Weights of a small mixture-of-experts language model, trained from scratch on English Wikipedia.
Size: 10 layers, width 256, 50.2M parameters.
Experts: 448 squared ReLU neurons an expert, 1 pick a token, a softmax router.
Training: a variant of Adam for the experts, 5628 steps.
Below are experts of layer 5 (counted from 0) of a mixture-of-experts language model. Rows are named up (a neuron's input weights, with its number), down (a neuron's output weights, with its number) and show model dimensions 0-255. Each number is 500 + 50 x the weight over its row's rms, rounded and kept within 0 to 999. Numbers have three digits each.
Before each expert's rows: "comes after" lists some tokens at least twice as common just before its tokens as in all text. This comes from a sample of Wikipedia text that the model never trained on. Tokens count by the router's weight.

# expert 10
comes after: ",", " and", " to", " it", " It", " well"
up18:578474519527524555540476574422480489539497567514384441542466534492485448489482465519611456467569496495478566438465584418539493452503506434433468505538489570466428392449480478506512585539495551532537558504586505497497480379546438387485476457436595507449578485553563440523516409455471503522514498432574436548472481546497370500510468571474434583574527456491466385468472378534477565471483557467437541565459530486451492567417543488646483499507482542494494555544503513457503505565504522438473492474512523553548604491450597482513446475476455465474487530436553437496520436485359439568538522454525541550462505438535416475446535443537504537489535484562515451427569491564530490548522467463538375619506473460495513440508508465455411542522514455532440529512498539431492505431512538
down18:366489541497542491494512555448393459501540458448519614501454515442500481472504505527531393485503498549475481562505529396535451543512508385418433488484503451483499437548514458479451474462455430462462416496587469428483466457464550579531496476513542446460550526531532493525544640491537480588452543584487539537552515504483510386434504503480477549560594402547434502500557445556488504496501375507499486525528483459399505404441584501462524511523551541472476562412486477520513502603490504488523520521489420538376548581462470440540498485493494560566575517555561571526475495529551492537570534524492475467444471396496439514427588469412543485620480436546548433518574484582517457519520507467502456471508504441502437486480480603524542543660515499553582504497412538511466542454459534
up19:524482606508537518546480517480485413463479490583522552453456449530496507425503448495493505468528497510534457504483484495539553527463377456421502484381568551540409489588488524503459468394461454547444464412473530539452445501532479485486527538507487456530520450468515504505518477440474527427487419513575586467416526472491570489491468588508503495538450480467595406453534450458465584460458623517450458504497467384544503532474587445491438511433568498499399460536484545558471503555462546438549466520559491446579509477419392458569486474464436533482568456545616566507425386509408486547456536450485428463481565601454501527549482422425493515546536426521506503534498516574458442523541429533540455485495557535488542533514477486515527467589649474507432447538424494591457609425541459
down19:420517469539538374530505523500388487443474413471488494456528515544502466595444576484472648463507444544487520539407406533458426489500435505527486481423443491546526508516489501453426494465450572390532440562461581519484494460472478400472480469504529513434544476503476466510488500426490397493465548532478543465483447535524466535535418501497432551474508522563435517503534480533497537503532458484404401495545418484524519438546507486563484559403595486507550468554538429537528564541433520499518447529436560485549449535490508484497471529502466431533449468707518496447571538535511366521443509450475478428554513502499485471489471480478481571482528474528487455522590572536504524507441451530527628458502584382480448582415394590557483586501517494469411461512464491555511463522481586
up20:519466476479483533573470415460537554476504391527479418490483552509377476509525599518489516570521587557476423499500540427517583442521584491474493522522458458432485482527403421519451511504531496489486475513428499614510529476539483550476542414551581445511536503537495477507458488424523486547549618456514488460491449539545552484525524546575531471509539516450496486570516389461456538487535634514488547577430537474498530549559494391506478480472474502522389453514467497513529493554502522488455506529612524513482495476418410470476492373506567377387407468456498437501442487505586418514466463450530497478386444578550520502492500530463535535507547406519556568502478499457528524536529522487512563621516549529473463488563527494503543496548542543492521498527417502623571688448454518
down20:529444492487471546608538459475458486429438470398447417542482439508443391546535515475447480518488522501426569541500446560483499628520475392493561485501419498552576560454467497546381499454416418480458374542464394527530508523497461531457502556489433493461549495518490474481468547517530434538423507515483517502430528566403471483511513556480462564470518446434535570560605595453381415511521532514525481526527484501515562457476475460514521497469480483563450571409486463454482469514476489432503563414409431473508503546540469530562493407528477511534546548526518433521515595534494496495566556504499380520444546460522531566488425418470565486595478378516541472509435518499459441540553496509531506609512510485528552600510497440582555440480462526509590562512578562497566515536477586

# expert 3
comes after: " the", " a", "-", " The", " his", "'s"
up14:556513466491502521508534521522557459509569515580525521512510487552505625545498556538498442606567499555514444566498461496521463465511496499496536550507485484503462508485472512485586422528475495480519465542494479567470432479420438665450325410519536601495570460495539527515436532431466509455466580449461466455507484484464501494480525464456431439384535467488554431471511488469549517482517476450496531447522469544519459480519408526370376448533455437480525458483524485455504516531376349486512520505508534510508522490480529457519556499538532456533544410482532469535387431539425459483476476447441477485540544508432514481546505550388458539354518451583483579577525444541518378504426509516600384458477522571552528511526450426427576556531502498539484461494513482590454487528455486
down14:469452485583614591571437401467553521492544546478541461450505513502577557473496521525537529581566460436512472531498562430599467545536488508471434529481546455548573477445476556516567477495612502503474540496522489454481472410455505417522529535527556538467605441465559440446486506520529485474417471494564552446511525392515535489503574537542466451441524638474525498554531530560577540573590454449428530455525513500535528554472511518433394572529440517405523506564517485494520439474450535576446506598555556466489509459519526531485504542486304538495477451475471513447504546550497403514398508546566496407558559512409448473487515502516542440411466463505485500428445510484500500373519498488482460444518474497591477388482510546551424481466532491452514585461536418541570509462502549
up15:551549599580519336513474573497497460521423536560399492524522451605546472508385430500501555464452500459517492530551500523481507579529494461510637535453512544491416559535476541469524552520506477479511458473534490487436474522474527526519478482549518458530476478424490510572508483545529589495405523517551568474488513497578520501525577558510487568570531535579541474452477348486588524442509434528456496446571564492500516516537430504404522574523495450415467436510459570486563381477492488568474493461554564431495604483489343461464491465579577544493492595454487502410509409488468478448557562543467465476440459497416518507420444534390402559447487476470595420440458546465505458520479521571456462477516532462498463551509520478452524451498494549475479528423532521606545489492509502
down15:527614561627520487606417537625528509410408599463495437579479431569492462500500468448487501521447452491569391515583480458534493582552462488567473426517434556495468595529495532474589577556534489575567587543513511553519596501499605498461475478639516506421485451489443431476430513505492563491549540479537513561399477488484487507418431479445480545487562584534536416526427482521474511477601537504555540417501515539581466521477546403490496522401412524470513567510526444486515518446506466580433455450541545484534485439527553590489460534529596567522471594432487507497436444534446488524491457613487453484519428540470549458527480549469492479545528536496519497466549467491472490433490527563492446464553505452535474473478392458449500503499491549496591498525514457561507477572484463
up16:523434475474498485551469508454487480461433484509491462512533432443493465465454491578548442549560420489512529518487505486464536488504486500550554447501481535578426452449496515489440360457512492616438570473508558530416486473516445389515610514429497461396532526536539481534509467385439539418562434555553440454597492500401473521476532459462463649487534476486544513471484430575547488550499470454490425469440448419534504526429541577473515464448498517488575476538483543402463506490514548479495437485501531507457452551576517386499515488549642539506575481440514514532398470587501479542608441479464601448447467541538461541547442448561495477474389437419538516525424499470425436485554475485457468541405506498493538491496480471503497562537574441436432575467413520458501517409477564
down16:440489527527543493518476518481499524485555453529439418518473446493556505565397511471496475486476472587543462552444463559456527483603426532503604570571465567503544506498505580418458482470489570510579588471440529478512525440495496462559527515562452453425391528506481446485516573493572425448421570541491601492485544556501546480463466479546467545530486446486576486563480484553466559491514577510479423572396537549539460573574501511506521508496526434400552482530434469521446483513562460494439481571500527499426463568476646469564566496569542528403537424462487466412507441479489499518529575581568633481504572465470498479514538501593460471499589409547478469468508512524477563491461526470513578574516560545526568460535455496535510471500580502298559502480415560553522531477466539

# expert 14
comes after: " of", " in", ".", " to", " for", " with"
up10:514565482505421513444422495517469483474569525522549555449510487570466502450508534505509556558504443570545450568498554547586496482436544527546451548517494451561501527575484477503454508529451457505527489481481509501459520607459577467508573520510569570499527584523506553456525493459494696438406572521439533558552459517560472468503543498460415428522442564460464527548448475479450386475417501542449427548570546473484494451489488439498459473515445529503502403581566565475522489519461466471468456497499484555473457561536525484422557527399517629466547539470515412501467585421466523505394496513498458514525549527439394537535455517456499504536495499570571326460443476464526489555466472458590535433466520502479491488570534412493571483547579495531495398504504461491519554497564319
down10:458523406499413457513476467524450513523495508464503464544483533532659502603514598525560487466515459494501503535434386527473506577460618495514453561534475466466500475443535550557489424516389568503457511506482545497419467573366538522512517518489508523462516461521464435496547504462539536491464450477537484604489552526452543489541549432422553547465543453552454458509490518477443470542405505506540382522480433485564569465433505417470463497609486546412562495474557462555396561509560529565556370513594585537418521576520497499537503512479558503528506507552474448511503479494468539468389504469531582468435493474509457395452512499450555432491488563474533451457519557518468533481388444420453593499479487454469540496520460386610552476519505511399581592465517488504497539486567497
up11:511530546612454506535501531468438555514470516471574513510440437458415521582436576515499447489472519541436460584494455499597463434437591549452476520544474425444528486526509536462507384589524508605477481552432477565453543516503461482420571477429486484484399523535548493513507528531463525530522496534477568513504513496482499496550519511558481504577453584515430546614436453420523518456464497546453444525496446509498423490515526508565466403450443524497451510422601490568484496476535518490488570448525396543520457509542513494496609575397532591417504532468534490595444499409469403595405529457440472518407434574544505509529526423515458501560541498467556441488520438527439538523516427481554527425337478576466494456597479504492532446504577475462474486440438479517555529461541417
down11:496506475496550403516558542521529571561486535523529517521428476507530497613485515562452438499505494511517555476470372527412500543534573531543440522606489565459535484488537517471448385568475548500433545488642617443470533488535496464491493472502579484477505484590423512472531459427606468546539522516502404530386462492507562458588517496488520591512580411443529562460488467472543536526479535523491392554592518523470502546465508489404526422543508552398508511486473468548497464594426574539484441534571570505475419549484446426522451526499523426550510441525531518544427402470446481469477445444526522443448476514554454455424487439534523391530440502494441491471484551577427523536417463465518533534459517501432552545523485456584495440502604462540569498504531509464488574608586534
up12:524422489519582483534539502455423512506392450520447560490400473519519495479517507483515554491482463470462605470574477577557423562487504457561543464524484474652458524485466477516425452516537472473474570604524570572514559537467528452528512450505429427459513556383483529468456540570428565454495517430530496497510491503445603436511499539519469509536544512584569497554478470467603564455571473486505470479584497433480468527503493475432529512446556556482510485383401508528473404427518497548511476441499514440495434489524556538488505481605451565465482456502548606428433427478434582464540515474486523404498440540479570430499448409497459491526401503460423455517522537521495413516468572517487485414579462385461522525337481415531576534472496495427573523463528501505461536443471469
down12:528488435520492483471530506530555468523463455568407560540459462587507528489603444562490497528455488477479555517428488553483411567410531433596464539474517568533511513504603433456502530514532486560485409568501470475511452564611476560385588546511363571507495484450523527452487537531573454497526547479433477521489565525500411449430492461521540499431434515517461617531499541495570422498534571582551484465600483513513491524513503551542541522560563453562501503440495373436528576545556501569495560601510492420562398477506540559497421509534572476561442575467462513527553443384552437481534544490464500495470405498545513560571453490491509475437514405560481474502486495518485505508479460493536504502452541367571483409482562481482492591484513512499470503392547421449493566530454561

# expert 1
comes after: " |", " as", "\n\n", "8", "–", "\n"
up17:515406401469431594556430368492536586515502473598412468462568502556397500485439514497443541544483495499469397553425481541552461620495505556505539463531532479540436451531548494460490447560450533506475514448524512587508508421501460467541511462410501464481489467485530437555565492524425546472579560544578520508534516475437503367451491483513498539570480394442522484595477414450545469543528498486452538707464504425516572523549516485447521485458515461537510535505542491508655474504541406526443479479510460489428547468557467587500427478545479484489491402507521519545550481529552519440596526521517528467486495518519430452515399517529451506469439505565501446560422480497506516547525566492505562456511525472500529462511454390542530537592555456506482374512458443504513543470450510
down17:519541500633476393539369523572657494501437487483564497499402540536522566531508504482518470483569507522473450420428516490563489461575488481447581436493432563513468496483479481458443506552445501569488499472416500534503465579448454532586492442530437568502508520447474528525540528503424549424529470529540517500506473453470529486540498532382544511520564496554495509631412467515499514464456378498519529504438517444525377530576558495468471561460420495519512559532520505542438429544524397423461494487510538520570467446466449559584541548473453388340531441440491523553508397496444488564479492516526560532407550568469501568392443574549538487476494507532400560477442482461497461424474537466483463456549499557470477502460474496459431489507517539481491516494458524486474513368450483
up18:554471426447582572517454421485490588556441513528428492484453554482528548533487450550444471524469460560478444429412515433486473497587506490576451451406446499601497519495484498484444475525612569494510497500499499493558440480450505627388444475457503478474435517459455441441475497496499520424470671486493546446579466458456530445458462489597557488490528517480543509609416471519490447516453496374504468451571468552561407411515554548368510539514450414455509478536468487488457497517523511541585533505429540462553535560519426398532537501526457482445449450429612482477551417553457468498562486484491555550498481464512410454501486489519398472489516521478524420523499476461442489521381482600425577515484531517583499493529450503515439480448467490523488476502437477509419621475501497
down18:483599471424539533519558531556446489505504485472507499559465500425530445532454417524509472570505516557545504526383532512435552489673445558472489403448449559455573509534531525395502561535575539511516571571427503442520504469480496466478529419613428421563478510497444525602439516471473515522409374566570543500530486477502528537502506494431511461537524478477420456533574583507455480423524480472458476508500471509481548444632510503443572517495533548540545473526534507540427481528461576563488494508465518513597405570649545481508568610442476461447488498477528594540491577497491474590572583539516527550467557524504469506481530468494521491506556529505559506507532442407555454517483537514498528530485519511425528567442466511534454545457374589455562506417528572457470442533430457
up19:459564543524504562554514497513497511514437529535445539462519507494572488486401574550518514591473509522551413517500541515527509477475453461507470510409618469515457510476487469401476469492437429469439558311475456493442446531483528434577512520456516530521567489520539489496458556515429523461529475433507569517481461479526517473607512599498479621526505496512507490508425453581609499558438537486514475496375561496538516503471421520452557476534480597511444545563605477445555542515466513471574525479580470561487466397535486503526505490536517518506582440571534569562542491513493487478557557470543488494593506518493460403446512490452481384663435481486550468544539496387459457583422594495523478452592484480525481538521510505579505526482548495489540511416422356529440475574532505
down19:487480566390512553437555477560480424557522489501442541458431518445518481543498613425475544554415557492606468498505536439428443457383442448503547523485581484467447481482481552476422510488524448519438477550546478457553499551398549621486509480484496524537483520543491529548453449436580492499575389460514416545523415456574593471502561523466540533509581456410429456488506554505488517548426488455525484477420464446489501531489457488498603461503473462466516507480409470427542554591432584644421547628596426505523542445522534481540460531518522516547506458509499518464484467509499534423582455451549537497500506431546468589554580534490577478424443444534460483538523525570487395446499505587436534401510528517442491538593560492555530481457492542431481491522529472466454457481490533

# expert 4
comes after: " ", "2", "1", "3", "4", "5"
up15:515419535528515470419549512504475451501470477570457478498525541441405481417449543438469506534475475449422516519532483534554642537440565486519551504472475404436378496460595580517547503500449535514451448495517492469526481442474478467487501449539480501484439497466533479617436482574327516535508430467476475523521495561504557568645486485390494488508541637452518524480482538564545505471457494497459522488416559557467480489441565484520520506503526515453541505484533574503469512537496507512497498468632552498481522512503501491547504516587624536481598416501611617495503515533471501565570503498609575469441544470537489522491487530502530480561469551393525467494554472490466491463564575412518510516574515537410544444573517497494595540531498647557445421500464523445446539436481552
down15:569507479516548444549536602632496450436558539491432487460519588508492513396472440480516520511399469517540493524580483498425500437531477516404497501511583497387399536560524455599546606552479521567515480580485512500584483444468494588486429494452533444497431422531483492477478493504451472517521453419538437572528421458543509465478518510454487504401544507460520595478588459372506477514504514482569525456555446626564507531582486459499494515444461422598393467561492482503482455525462431468475523514389496584542491483512517521501506504521524449412487508513503463539591435497580453407494519433450416499459406537521426514499527505453550502585478519490562432499576521515427454443540474510522509503530543347505497586511537510469417500536450451519512585471546504480465507415527536
up16:512547487628496482531452499506516587472510540476483466468490527591528497466489592540559481539565479425400457518526615552573379477532468388534514579519418505442526539451507465546596402475475646661551481483528533496477434399462526483513542431471509460485516454473501460504466500526574540473591481527518454438453489493552527471579572442508532516510483492452510426525476503465462531475514519472427518527520461491498504502487504520545404582581562375452435461562559510480458518512487546491525526471574428531406495493411440536404454499545469558524517448417544528501520350535511521413460465525415510422511494469532403474521488544487493507544442539563558469499540450519446494552457489551523493508477473569442394509553588408524495553570560470576529488434511459524492580524453524
down16:561485492503527523593552470523515597450435554488516466506470528543457495442538490495429498512475455424447372557565528483520513530441494504551504417545499460392436507431533437580455391536488582497540407537461495490372498505441558510566488352527510482447508459466537487493471433615536534544545599514564508539497588462431489436449580399472439554474477401536486460475423530463548534477563535479453466481500484498560527539549484434594533452496383465525486439548485529548538509486598522573503467548516560442547529500607505442504474449505427504555505576457582403466592484518563494471450517500436474472505530504477429524551461528467522413547494446510546523477514495509478445473455479400528502539495509565470479599577520466512446533501570485469568523438657422455525464528513451
up17:547552597512438547475472534526479570515486519472450518454464539534497383455512454509440424501570545455482524544551556512452382464514489492541452518490440517555395488525523477522541414549499448488566507547459487541449504513537588467454479417498563533540615558499520528563497428450475532565472493410546377448521450535436450479579490572466523567459610514481503537445536517642485562508534414524503559555476564503474440515428464456604485568491468498619467453496515470407529536576498476587545494433519428463479505497497421542480459431567484604497471535535484428475495458600442466469576501453520538415510432421507473473536517460477577561386550446553478560468561471515445480615429601538484430540520470465459454435513493460553561471524434568499529526506489477472436497547502566
down17:474521559491433544432521563447363464373473528504500487565480443552476559503541401507514499490403498418546530529432469498454521446505563510473494544532494498431556522627541433399554587548456476471509482403496491524546547500488462474488429524455466472591532520565425586607507563549500545440492476478538411496414527533498511487487425480500545483429485441510464514499474429404437553468602426604486477509539542529490442495434399542367588541529417546521547561505433512534431599518522560539452493502421483493508568604518612485510554518472524487561502541590535555509603512501484456485464521589468467513499414464439463538429469479502496552504495557511633411530544526523492471551512544528482460509487464490482529497556592583544491532511510532517528539549437519554440515462545477

# expert 8
comes after: " ", " |", " on", " January", ":", " June"
up18:425418505485482583558480448497540523510478534435445496389525577510369452417535549475436517529548600588469484519470554478481592572515525565503477532415466526367442433474590516540506541474490568501591510526517470490442530481534557509527590471495423522463472429516591396513605586511454469416493433576496463495495562525478420481476557531623455459482634537462509475489514498495427626570541533514492493526486507464496535463443551408543486479453490497480533519536451476538511501613512475492473530424480501514490480480583454496490497454526488606512442517537547532534476539473551418438452561372462452463435587492523517515514535493553436548514524424544452561585431533525472532583492511505559422457495520544583556472538445428483522414519514376493496521555545552503481529493490510
down18:360444371422443437402398409464560491539577530500459493500488532478546500419461546495475559553448572549489541409574521471508565485592470510426474449539511639549552554438487492539504591458466541449494557527566416517518506507489596480477461489573492552560558533531602427463426451503554451491522561502556527402403496491497507477494532472521585472533498548543534511519486487555477514505517495400466598459496606507511417483461527513521521460496499511507524449540532553546514540471483503448580441522447484457616450496548497546487542472541502463354517478509561476497489563445501495645510489487503548472495449434437565486473497487503579588455541518591454500417526496525537482534483482573472468454473428443503460434507532494532502507453462476418595531451501462599392488513564559
up19:544517549520589450384533466469585445559505529521527445535477503433467476439477464493537502487470483437579601457429488500588499531558584432525598634522489544547470534468374472556527494462524484545598609539569523467539533528502535547549510519480426636511563482505432456438480535471493487528433482525430501533571485523544526452573477547534374490497543528615539394415514436467532458457540500534528507434504495499538497560513523533484488546554589427446471438578545455501554453552560523540520516511555450506533530471445540527439496485446559507408530513587379519512510483507468482515529467548519555421481455409537485459479440524457458495460460474520492472598582479489543501496577468540553475512434481488440583511541457382558434557603502551548499546524537553479474630489436465
down19:579494623546452488468530442461399471530505522597568509524592545508512537439413483605403472485464442460507511472398494403468451473423536502509538486547582580509566562473519513499438423442510508509506522504450420462446544502518456572443500494579517599418525492548509384502428502497487498486476467520528515541531444548534439528507466519506494499443414526514497519451503497444525548513496562478491542477499608576432475480555540408487489452415534440470532431401558474435489506460580469462569561603468582507518420539500466456596472547499522482511504422472549600459378582403561533520471492409582550522493481449560539533539532476498479420514513479489417470523359455440580566472546512486474565620496509507542478468550484595425465516507486476504504475492513516477496442412505456
up20:511538533591532533475390473453509527541482498480442385472508519463473543443577475582514443573532477508469432500493540460449484514437506428530488499468417512555450421481443492503507455510387538488511478414515492567419449453558499487460582459519500444440487581494467607487585542463489539511538505517574572517497435536463484458494419564529506424604529496522570420533441480513578442529510481484508582552454449443517506535479517537486442535498521488480455567549587466500608473595538412388497495370527513557495617466497462416501525419606523443482452531534492552558518546549479467472462459409538536472469473569560529456427492542566510501463505375477458490546510392459450450490547490494619443450423405502507490438509489515456514442479621452576430469482487498480536597468481534
down20:545498484533538469572411481534463543474505481548498523572421479496579437519451440412498447530502511483443630490522423552438532466556490453432514455404452514545472522432492470447475484495484553452493496534547507466574531470509534548518463540575500572487528436442504592379582508537479530471480359591561572507389484452520482484547574409559488531496525409533525537561488505508463581480479504520529489584477499522497573525565457520517509514503491517604512501466506405495438567455400488534500429544514527484462471494402581506599616494566390603527448511503460463492478497464500533520452568462574449431560522510533554453561529484567602529559618576533398480488412500526478470466547404484523480536452553574506458567544465517501494480485536606432543462453416512536504459455436509

# expert 0
comes after: "0", "1", "2", "9", "8", "7"
up14:522462499599513503520426528452502501511439515531478469530551554511388459456632507501473466589450450573508491449536544451416510466538485417536485529467442477432504512485471590479449520497530494539499418491474471502476497477462487506452581404548496558410495567470558440547401511535497484461550567473463512507475475486484438557488510510515555451490497510516591489470348482481503524465513563514490620600475430464633465534432498502435457540437428568461479551499527528425581512447563490553552514385556496519474560401460350489475553499493411518445521470487455517435499391491404556533502473464449541458504461536472493559466599456475517482506488508493579471588563424545457430485545583559583512371488495502505398536538488549390564499525527548520584484467423535494525502521479473
down14:380463554524610545496428401458440515499606443538482525516514455554498488439446491548594450508552446484462552582542479524554478544563452483491481539567532532570511487536548443482529554507469406536558485370467534442513578442478475407515414527535514497486514544590464507453580573559459498501432569477578563502480497448506534508520548524485559543454481494519521430488481482447577475493526475499541574459566473366457493467429444538537501492520470520473476522491515641452566530502466477602500447489385485484422542531524436438563530442502505535524463565474486531545554512429503540436483483508485484477511536469510492502477533535555436522477425554453497516433524562509491528498483400590561539513427472533550525531472501619424528412521463469365589478506414449617456406494375501
up15:563546560558489539484484515551526496548485430583531440566513495542483548554543459444480497471491576556505480396466534541512479507517515410435480494449524534603513500491485537525587528567543635545456469457538466539567487445445549529504501492508483579453594458498542448470568498541547487461546516448402533534442436513407481523524494549429502507549537449529484498513498440491446507514469624543427539472588568496503368559383475476541518552422558528458485586455481419468531486505583530466485500457584399433484456461509430515488626509479453524386537441508446576406490455474488580510481403524569479536468497565500469513430535552436564548505553504509520539620613415513467471493456428517423497451477500609494464469431474445541492491452532520481514511584477517503620521410448512
down15:455474516491506473408529452463511450505542527436427494548554539486503458553498577485440506511437515470520526452534548615473478434585452585548395512566488447518494537507491495460495422490584436512547506535452496495541523573423464467456542502496451490481574490466534559534607498486577471550600572496389497417479462413443541547596449416405550450536494521524498537513541570449441419444529542599540465488587458548403413507491514557526449658483510472468440451443537542530482512490512468582552512562417528501571552549493543433412490533528587591523498600512462509459562479560504506481516530547490537456576404474546521550523459504450512510422502537505498475435496562543521523552491473446419499570438488531535517434543448427402478491458518519555536395555560515436527479391479429
up16:505556601513493512484551613516498498433515432580566494492499510601522558502544480454486549473526479446521570432401521499566444625402560500460516525502523483441490565431554429467497448523474479512506646470478466540563556493423597470534516506492537546458588480519469456511514511436482447428502533491389502580534458477447443509464526531434459523490559506541455510578408495493524442444451489533522412478548594483550435490511496434540432495568488556511464444551462466546572427502552429544542427415470432585488406576568507555531477422463479517467532485480534523381463424443460454582476552552568514580434468438545476520488521553550512519447375512549508520493543498437416487540496537497479398497515410533524509518403400511521563500487498554531486563531489455556506460403469425
down16:570549452495458512379474551586450430471527533514462457454450612531497433441419571497443480514473511504521506445558532541486521529573549491511482552504522533532599588520482554475528558428511543427550589549453493482545465603439486521518563463435439460470471563565462473513469502460553448381554448446440411427480421524459652520481423395445456383487568536477447436522503544476419461509532540558524540431518531511515505445510585494430528526600429519528470442580450501466481484517572546522508520580546588507479457457486429476478516479587501504411515487483415536441490491541497502563408532466600533457534418476542529512527534546484558473464441465501460570512501439444460424414579433441406516475498557499585510507546506514514499566508472543511502452554517416445586497570508494